From a checkpoint of a small mixture-of-experts model trained on Wikipedia.
Experts: 64 experts in each of 11 layers, a sigmoid router.
Training: a variant of Adam for the experts, 861M tokens, 4488 steps.
Below are experts of layer 4 (counted from 0) of a mixture-of-experts language model. Rows are named up (a neuron's input weights, with its number) and show model dimensions 0-191. Each number is 128 + 24 x the weight over its row's rms, rounded and kept within 0 to 255. Numbers have three digits each.
Before each expert's rows: "mostly gets" lists some tokens that are sent to it at least half of the time; "gets" lists some tokens that make up at least twice as much of what it gets as of all text. This comes from a sample of Wikipedia text that the model never trained on. Tokens count by the router's weight.

# expert 41
mostly gets: " that", " which", " but", " and", " when", " where"
gets: " and", " that", ",", " which", " or", " but"
up0:143138070110134098133102153106150116100102146137124111079133130130133134148125122117111106147131131061126117126153058124123152118098125153091135149129144096129118115154111153138133115110121158091167150139142160130157133112135124121137097107158166155097110120121145103115137134135142092110134150138109166099146120092110152142159169105157107105127143126139119103132129142106085104102133120134140068100122113100129109120126138093142171161115086129130153138091196115137109099125103145124114149114204128114151146152169103099090127092166135149093146187124121126135106127106117165170
up1:152178126153110127096136116138086137148091154135120117104141125142121166095139127140105127141089105139146160129135125126118169113124152122110123123143148057142112116165137133116151151117127068141127099150110097114119111114100108127148137099124177121153166129105156166083097155134136077161138167123185124106151131131135111136112139183113185116113123132092133117085132167138113124126109138088097139108131111115143108119122125098122130115152113107130116101115157108162158148138173122121119130136147156162079112146173126100138126091178131127153165169083150161101117128131176113107

# expert 40
mostly gets: " ==", "|---|---|---|", " del", "\n ", "\n   ", "|---|---|"
gets: "\n", "|", "==", " ==", "===", "\n "
up0:091150090129121113139101112116114127117152075137109127101131130140101151133108139133093108123122115131116139113139085127102159098120120142091170139111125115143086144120119123112158149166147129063120134141129097135149148161145152127139180133076152190150107148129134104155128173134185132097129095109146147108140121112144117101157189158083107148138097110145146105136130122158152129140094140089158120136141115131156126111125083131153111094119149115117138132160129097142133170127112095083128108142140141086144115089140144112124128112169149142171158128114104099164117140148192141086
up1:164126114109094101167085152089146103108148145154166131140161173147154159135092122108136115093129148086092155150133116119131167161153129116137121112135113135141143135132096145104136120108148140134120125136118125175147106105091104125105117136127164160111154124155075077097064159164128097135130103118154117143111157112141190140102163099129152169125137148120131118146136117136116170119136154126134092122130101099117113178152167134146127120126061135122149108113155119149093167120101106125158171108133155145113123091106113134126115141149162063156154122144147113104119112120131128108

# expert 20
mostly gets: "id", "ad", "uk", "uman", "uch", "ida"
gets: "id", "ad", "il", "z", "as", "at"
up0:109151142143137139168108121106137104106104116171118126103134105136140128138134145160093158140128115141142163127170154109122172105125137123102126133109134103164180133113103091079137141128132107160113103113129117108138122164163111132143138099148105119146124127169110126089126173142134132126178128123139162138172132134143118103068122086138111136089138107128148099079167135138120148094153146113130105133112153143090134088156134163139090111172138092150146108083095141136123122155114103093156121100168193108126146131101113127106145133121088081142125101140112192108127140078148107120
up1:143134128133132117125084146112106114137135123159132130100136099153082143163086144090124133094150103156132144122125085118097114066175147102129136120139156151159166113087151123121138137120093123117133120146129133139102133120164131151133137108135195133127184143149103135134089127103162102147173154136087098118143117146143083182125144136151154070134101081153149117102126120130064147092149134156119121179136103102151122124127159141110129105134119145103131089141137147164144140146074121119089119124155138140118118132140127149143162127122158139099091112089099152149141093109144146156

# expert 25
mostly gets: " 400", " eight", " 200", " six", " 49", " 202"
gets: " 1", " 3", " 2", " 8", "0", " 4"
up0:119139094163169107135169130081094117113113121154147178133127092103112167120108106140128137160121141149176106081115127120118151122127141138147110115165147123127135103122146126116122164193160097157126093131116110151145125135123089103176139167128155140141127153099130129110086145085132123132134113141142189142089139169128118165109122097107115136173111132143174125130176110151102125129097144098116125155118130124156122129108122101119119093156114117148110114115203157132122147126121073149123160078141096147153125092107099114100129134115126122113139107090145115145076126123140116087
up1:137092119124134126118137181161140117129079098106150073115134099120124132142134082118114132093133130152110152130143141135121129106139107073128112119146217190109155142111126109128149138131147127113090077130151109105108156138117127152141136112135125109188106107130156086080147140109142090143131133073135122134117159126100185109157149101139107143114150090169140108158083112139146146126147150126101107116140107114132116132131159104145146100134124123142148109119156161129104147161101134149150151137109138123142133122138113164105117096072159157140097155114132128132077077109148146135

# expert 55
mostly gets: "(", "2011", "199", "2023", "198", "197"
gets: "–", "2", "R", "1", "C", "."
up0:126151155113099132099126114105122134098119156148152140106117168093169161101136115123098122158149165115081078106155118119141095125147146140137169109120134128132131184105128115106158111157135088093125103109094129075112149172139119104149113103169120117118155129119076078107116146111161127145102148145178159121143083157085153171105126133111164152098109139108146146119119137110114136089137123134128114175133087121130150164153129131124133124131135137175122115112125151162128133133139071152110121119169085124127112139112116135141152131107113118184148085157128115141130118146192133115
up1:134115182133128091120140141072130132112174144142132169146138116105169126099131122130130147121089178117129126105158098099109141131116144102099101131099093103140133168171158129142139129125136137124131116111123121164120111131118118116116149101169142138081101143132149102113173152122122101122144121097127125151099087122146113116121132125134154149134124102080150134111180121141092171073114158114200111134126099120151140152129151131124150108147129119067091104135112133152090169179133125128144147163169131057090112134152134107124155129107136139079098115096131117133110135119118167152

# expert 33
mostly gets: " The", " It", " Th", " This", "The", " After"
gets: " The", "The", " In", " A", " Sh", " Th"
up0:126195129078139141122143173136136151112113136157101167131115138095142087137099096158114131168158130089109117127117092109126128098126097122128154145136083162105086128147125139127147156128113122118108127142123088118118150184134127119117132163144118177108161122120134115103122116115128120148170136119164170109134143163137158126108116171107146104109102157123099120140142133138133110145106140157115080114175139137110135117118130080130109159128115130144134109120170174105144094147130104127177177108138129178125097074123115156159114150121185132134111126165129095170120079090136131110
up1:149137085104137173125127109154189147137137104188101150112172147119161127107120117133129094077142148092143152127123140115120132103126134100080140133143159095109104149159131164132142092124171115103110082153116137140108143141129128126164152149164115116106129141143150116106115159141126129095089147120101136093132115112115140134159137137092120135113118099121130137118062212134118120086121127062125168105106133108159153134131150110153108125137125163152155108142154137140117172152132119121154109117106122143104109138115126100149149109099114129102169123163189116154133104148109162102

# expert 29
mostly gets: " this", " two", " his", " their", " new", " more"
gets: " his", " their", " two", " its", " other", "="
up0:118182090089096176133151117125118123125137142127136129079150115130150129137095127090169109156103127112131121125146162056142101127109114113164124139142096084135122101151132194146135146104069115175133112078111098137110120118134123122116103139108140141141105181157140097117132108102134094111137186122125112142129123146114131122166121163147067146141142167089167141137133109145164104080106138106096105126134126118158128152120130146128126136157121117150124095116154114150122175130112100116175139112134138101131125168108124129101136104155176125153119146083172118128143130112125113144
up1:124149150119116142086137091140148129131139174200131108132139176108106146118115158124113116148100123124140095118117148134133101129145119120146159144106162128172117137140143108095147162114105083113162106120123148105106125117145113112097133124147173161133123090171121107108098149126135155140096098137157141078103067098152126125147150103136109110081138146113108114093099127152090187115146156180190140164120109110112096161126103121121126132138111146093127126142138153162139091131149148087177144116124143104122123129100099163085139156114114142118132103100135140162117175150146126118

# expert 6
mostly gets: "\",", "),", " and", ",", ",\"", ".,"
gets: ",", " and", "),", "\",", ".,", ",\""
up0:108184139125122145171139106152104156140136110119116139146124118093125146135093138135111109126135105099103176102142080118116167133171116176104093132117108158146079113083108146123125117122118142138168159167112108119149092098115126160155115148108089104106149149098147153154102127103126112101152153134077147123125134143160106122117107128140098136151104165092110167144142175120142086143119142114123134138122091144117139135094122115102139122184122121181110130146133164159135161138134143150118115141179177129170129101138134110119110145128094111187114164098101146160100118126147153095
up1:129173176100096106120107110146144158127083155128147114136138144178151111111059150124116179129112123113105149141134087109122156112133148120128172110131152092123122094147167146138148111131094118081135150117113157124106135170082122160122132153140124144133159163140143132109116133114132118106129197104127127166160100109140119125085114105099121151104109118111115108120101125078155123079139129105100127143169125116138142105122144097152118102143082140108204102124154132134135135124086101144149077154149140118156148118164119125157118102151101101115149123121163103127137138098096122128

# expert 53
mostly gets: "est", " member", " best", "cent", "ecutive", "ests"
gets: " of", "est", "|", "\n", "ist", " member"
up0:127106108183146151124131143111153116122127124159153169091132134166144104144130078129117111113058126145114120141086102116125137109102129129099125135114146094132118168124092159085167140092123155125177100125119115126108143108130141132180147135132116152110108110147132130121127100114154145095140139161146114101167118134130152123146171141135071146111142141137104086118111141125112096106130166132142080136139107079172085170087116151124124118135139128096141137120187071154080137147116127075140150122171136114098156152128116094119149127158152138097084118135145142139119152147133117155
up1:108130148151114108113151113129151133140107116160155163184115105134154102135086122081102095128141092116137152203148134138107116135166135152110101130135159111165116141132133142089180147132105124115170097116132115127107131136130099128081125100107145124140131183151106122153085178117135130136130128096134112109127139103130178114116096094140149157095115123130135134127164120092139134151131162114127126111126129116179071154129093102108128113118071114161131100130142124127171119148118119120146119073103081132086133141165128113133145131135144102088119125118187125127106145180106103119

# expert 4
mostly gets: "m", "l", "isl", "ol", "r", " Vol"
gets: "m", "l", "c", "r", "ol", "t"
up0:136107177086100146147153126135148143144144116185181163143133130107121107128093156154097132118129141115117156122090139121130132089142167110131142100146142136135102141148160165128126112112105116143172137139120171104104154095095157108115181147085118137110110172151109136090151123131175113142137123105161146152130099117078121127127153122108120100120156164124078098101148106159111117151128170117099148114121114068121170146114121146097141105151134167107091112165120156117100119126129125131117123085152116118118140071121152125161128170124137157140154122085139132161170118115097124150
up1:146119105124100123150180109150152154136106131166153088106136151124061110141123133122167114117060118150120107114140118157074123124152108128086108140138150124163124140127157161163166122137139131101130067139117133114101145106116121155108111123071150160109111107117152157112151102142157086118120120105094135084147134140170147116135150131101131127124132104095142090149083132136150138115135131121133105141136130170183153086092141147139138123143106169138126121148115127148147137115107137108124148145135153176113132092123135065110128127092183130128118157093150150095150170137105145110

# expert 45
mostly gets: "he", " spe", " meas", "ece", "Pl", "\n\n"
gets: "\n", "==", "===", "he", "|", "op"
up0:119135142148140154084139124123143121131138119097134177107120149142131115147117147098130126142107126135100150174116104088140121115126112127126127146078126122175143115150133138120156139145146108161132148117157138118120093154143159141138168148142128126132120123100141114141120116115142106111110147120087116170159124110118094110128154121136084125116127174153105118096137084153124074096145167129156072116152137090184109105157102113167090103156132093128112103087078121160125133124102120133135148143140160121155178102173133139130135074117104117142104204108103138121119169075157158100
up1:104144100146124160141125136124182160073156083146177127081121124135150105139088136113129179110147146136158155110127162122106099097170141138156142116094165135147121126071139128084113150137124127100151098108088142140118151099135113072148139137115135164127099150148116107117127142171133136092114087101159086136110075100115160134136132137107154105116129133132152091114193183152107151109131158132110152129133102128124128138118163122140091105119133101111154115112140127144169157146134136152158130114118148144074100107154143083142123103149119135142116105112169136124136122130129093118

# expert 37
mostly gets: " l", " men", "ums", "oice", "ick", "aps"
gets: "\n", " l", ".", " p", "ick", "ock"
up0:112175126131125096114131111148079114082180129155155154122134139187125092164104096135187159111101141162143113144133130156122155076148135105148121086114121134140148151145142145117119133126132109127094156121108137185144093144113144134138127130148132154115131108101090111134103150120125121122134100131136130139132154116119133122133134072136113156097097118135132097150123087132151142100094141071149116134202124124124133100106120109139088097146127128158105100118139072173131168142103098130131119169164153120172109118118089128139112156090155121163142124149124138124153131114188138115
up1:095159142107112105118108083165152110125120137132187115095131155119124129144138136134167118098121123144134126154142080113150144110111149101099138153130130136122144157142142172097126101144144118115103100107120101121116116167134116114091121102114119114121112190149130107161126121104151129112124186146124126154126105163135144157121164101102121115125152106120162107117148217126143117106097121116133137151171136137154124154107146095096119128153145137126128132100094102131122129144064139090100116121189144140099089118065099125122149115094165102128143156143116110114110097105077176116

# expert 16
mostly gets: " Gu", "ors", "ctor", "or", "duct", " Tor"
gets: "or", "h", "ors", "z", "j", "f"
up0:129153153179167139167092105091089108089113130154147126157117134110094136155119105154129119120136128135161149077105148138158098082121107081116166176142132155104139114123098159117141154116097112140120085125116144122146153126112121091136143121148104090102108161136113133129099123146164133087146129181125154136119112127104116156095110112146179155093114158101099117107116088151123119138108132098137121142144133120136127156158137107140130139099150104133154127129086132131096138175109126129192127130139129144112065101163078134105156086175103118146148129167128108111115097116139125142
up1:134113119131138127165100145094144108104125105175178104129147126127148089155140138112119144191093097137120121115142119092082132125161112155103105130110133124127129146122120137116124154171149120134119177146107068169103145145138134193128136141128118152123150122121129110139118157122151125125151170109109118139173139111152167103151150137102113108125099074103133147113157134163070182101117162128104126147141133081149122140142124165121181137134103137126161095097162145111145139141113100105140119133109098125124100155149081083127134111140103122109081103105150136151074118134148101127

# expert 54
mostly gets: " UTC", " 978", "′", " /", "levation", " Website"
gets: ":", " (", "\n", ".", " /", ")"
up0:084118075136128165146154043083116157103165130124149130134102190132127109080111100179156131135097147117135120125101146139155103115144128115139109136111151125137130181141140113120129158092106139133107135109128138155117151113161117173127115106134116123134095138110161122080162152096137115101119110136111137127131090116119140080116132153116109142161085118104113167070155151147100126117110146144173118167129144136129131150154158106122139108109129106133154109084139099140141174161133118114135126107128153113081081089150125180122149150094141131125116130149118102121125115117168130106
up1:110124105141138124107109145159101164156106139112085090150106143153161136070137071119130158117110106116138147102106084126082127133095096126141186149142155129147121111131103158149148127142126186139116102152122100140128169134095095141149154107113141159108139120134144092144133111157140154140155199135127110127104086143110120120087138129118153117098065083121095141135075112171131167093074135116121120150139147112157164128154143142181090122107129100119123112111113122137116162128110109106127139141096145115124095173109117111138139100146123137145116150139119127159149115118152136151

# expert 9
mostly gets: " Robert", " Francisco", " William", " Carl", " Daniel", " Charles"
gets: "u", "ant", "a", "ar", "i", "er"
up0:124158113094134129153156161116141134077049122146126103090144133131103138115132122134093085165149120158115123080123112181133174102122123136136156141149103120132097151178132131112129162084126099138091106130110120121128120137111112115146145115119214128110128145151142172120121163142133085087162124102129151160112171133091150140100122151152136174092129120146150091116144126147121123123099132158135127139120129123124129121119146112128125110136092136130117113112100122107089134142100128110138108125097162141152152111122112120149087124166122153104167140158152153112121139088174093063
up1:129146102120096119115153110119158122113118130121099148170074143157115136168107096148126140128105152089173112181133096100113121091196124145101154152145130108122140093105135155103132144126143118151088126128122153135067134127165122164154120085141112145093124127114119151099116088126147150130156129088128170160115107150134150131159136076117142083132100172106082122132156121147126154128102113096134136133121151079125158172089112110156127154152074132101103165142131137137154114157120161108142120155118119067142108115102104096114137107155142124127127131119129152130134134158107143160

# expert 39
mostly gets: "и", "а", "from", "е", "born", "with"
gets: "born", "19", ",", "1", "18", "2"
up0:058147150141159177134116120093087112154120123151102138093109132154161144152107135093099138154132121133137136068110103173096150116177117113111138136105091153120134122090147117131143135133139119156162149149103137104142107190146107175131166119066136120141122123140080149133138154105150122150118159104160154136147120159086147108095186113109135143097112137153112124149123108093129138146103122105117173129127094113142105118145139168125149112145161153108162111120128129154132155143123135130115122110114102131144076105133149106158148144146089130120160111100101151144093104095170115134
up1:096185117132117154126144157115139159136113108139105107149136095165141134108133068138125135098107148132154155117136125126134114114150120149123112144121101156137112128125147155131184141159164114147152109104094126116101101132143107091127080165153140147107103104137113104103191107113103078146128151097121113136151142122167144121146153105102135087093169143155140114137116121121160108151123169144141098167129121096155096170123126086160143085131137106149158099168146144087138160148116103153124117136113124116096160093121108120096142150154128129131084130121079120128097177102114072130

# expert 36
mostly gets: " then", " Jr", "ić", "ski", "ini", "ona"
gets: "o", "a", "i", "us", "ia", "is"
up0:134110148098154117158137065112157141105118118158144131115143165152126108170123100160148127134164140146132123183108111147108101144100132110081119092102139163109126152116147139134175134109132108127119137131123154131120118157107116111099118063093123141130113132129117108124116119113116111106167148101145090118131118137106149092138120136154067080133128124128101181139102082142091115147119153151103130141131120106181083125127146132140143124154113173144134150162135111133191133133145138144139100088167112120140123074170140132167161108151104129176107158130104068125118120119155123103
up1:142192119175126152093157118111109101149111158138124155127102136120099126175110112183089137113116130097103138146137080103128132090116137168149142099124128139117146153136128146088121163070108143138093136148127161146165127120130105119149160098146161124129092143123079136118154152128140109190112098122139167140121106131135119130111160116130169136104088091167129152064134141128173149124123131152125109110148111131146116138146116108140117112131127175114135106115112122120138119111120122157135152153161173084142126112093120117144066085102116156142158133134142099119126077144156132096

# expert 23
mostly gets: " the", "al", "The", " The", " these", " those"
gets: " the", "al", " The", "The", " this", " its"
up0:106100090141165132155121126107144123078093203109136133133096167137151140121135067131118123112130104097115142153127118089100139116114134082135171125137122168168124150128143173143140145112131170113117098126099146166111133151110107123138126111124150130128101143131116087126165150139139118128159129141130110151119122134080146126087175107136123167119105119098138087146084160193135153130154133113151115130166101103106132149087106107155140089122154069094114140146110102174070156143099138133142155107117122124127116139121130128105138137135151136160105124071119090145132126130138147110
up1:118113089128154111131116106170096168128139112115134136061117139170117114129107103138163132101151164138156134137109095111117102147130106132118089150164128087144091167129093142137124119133088149114098131091125151097110127144082117152143136152165165121102098131102146126110122157119140086156144107119186119111148153097163129148167129153126129118152157134103169152131140158105123116057123144085107120141129121097098130147146151139129155134141134083099110105093104081157162135157133156148139187153125132146127140145129116115112141125113140118111096171113130099145086123159095153155

# expert 5
mostly gets: "'s", "’", "ains", " of", "ain", "ro"
gets: " of", "'s", "in", "on", "y", ":"
up0:117165081115130111134160119126106158123120137133134168116133160161148122167090096164071102117123130135106132094127121152112178152099130145176188134154117128159105140118113133112141133145120068116162151166114163153073139089138111158176126157114168147096135118137117113078111156097156079104109113128154123095146136151106141109133101117130135117120129138113137154129122122075107134114151129136151092122142125099096143142127151177113076089128137151120159113124140093110157124133135126111136166154119129132120131103110114124127137103129168138167126176167120109090107140147119133080
up1:137120113128124128123138078113073120162091157141190144105122144150113100144116128106120148130132099146124141158170116114103130143157157095134130133096073143160148135138165112110126135091114116154135143137116123114097135145153125137145114120153162116098083131103143122156127139064124092136169100158121169158101149109117170119143152138096154149124167115152142102117145092148126147135082129093145115171149090155129133171094128101161134145154091127092114088142168098118151118124122151119093156131120152118103139148110120169073157142142123149160130094098145138112174155107123122150

# expert 0
mostly gets: " up", " out", " back", " down", " off", " away"
gets: ")", " out", " up", "%", " —", "\""
up0:107110126117160174174159150139110122102083117144137115094086133123124154119131154117136144140118125159130138136150111108103100138108115144106117097116114160140125164098137152123087102125143095133113153130096091127114176186119112176116139111157126130079126146115119096097139159117114107113126135121122098121170089191109138101072161087098153160131113121144148159101124122120112115128128145119097124121135095126157105143087165140188100165171134128140133101107136116137146130155121118143173144127124144130137053123108144103123143158121114105175160131119095143158143128159139086151
up1:132141153161161189096135144123124112139111108130152141070114145126156127148140120169137123176102114102143105087103117112109112185116134149137149140158111152105139116128102115106143124119086121089148121109109134145123179162122127106102141117161161170103128153151111130111127110148139093099111151136133159072155106166083156153183122139119161149069087141099131112140129105109121149105131146081150125121159090130128146172159123142184095125114138098138108115114123131168114151154093117112145162162087096104134138104111132090159127127137108125118149127134133160144144116108095137122

# expert 14
mostly gets: " FW", " MF", " DF", " 2015", " Bronze", " 2016"
gets: " ", " 2", " 0", " 1", " 3", " 4"
up0:146128147144126119118118181139131097208107122115131119172126095131112117130074133176170110142135130144130138150110116109106173102148179133144167106122095110115111121116113092101131106129123094095136101115120108155113168147138131085110127155135161134108137130109067123132107134130185142133146118155138122127116130150124128129168121118150107136125090130152106136139140157116105162124134110109114130153174111090133120140120107128133153108166133141112135131148119099121132117114068100082168141148115129130137129131168059168151098124080084147138133117104161117098188132092155131150
up1:134088122104155198102152121156113114161132134164085111155127148105129127143100145125126163128143163127131170126102094111094134120118150091129176122162126087148095077106106126098135127135101113139173119143134096104123108096112107140112129109068116156138166171119145117115142123121148125117099143136125137126114114158123184120138118137097169156135111140062121130105132083164113149143121178118121160108133117140136136105151140164160109157132120117195144106157147098121068110143101137086126123117127130115146116141150123114155139136115066134099127102104176137135137120137129116132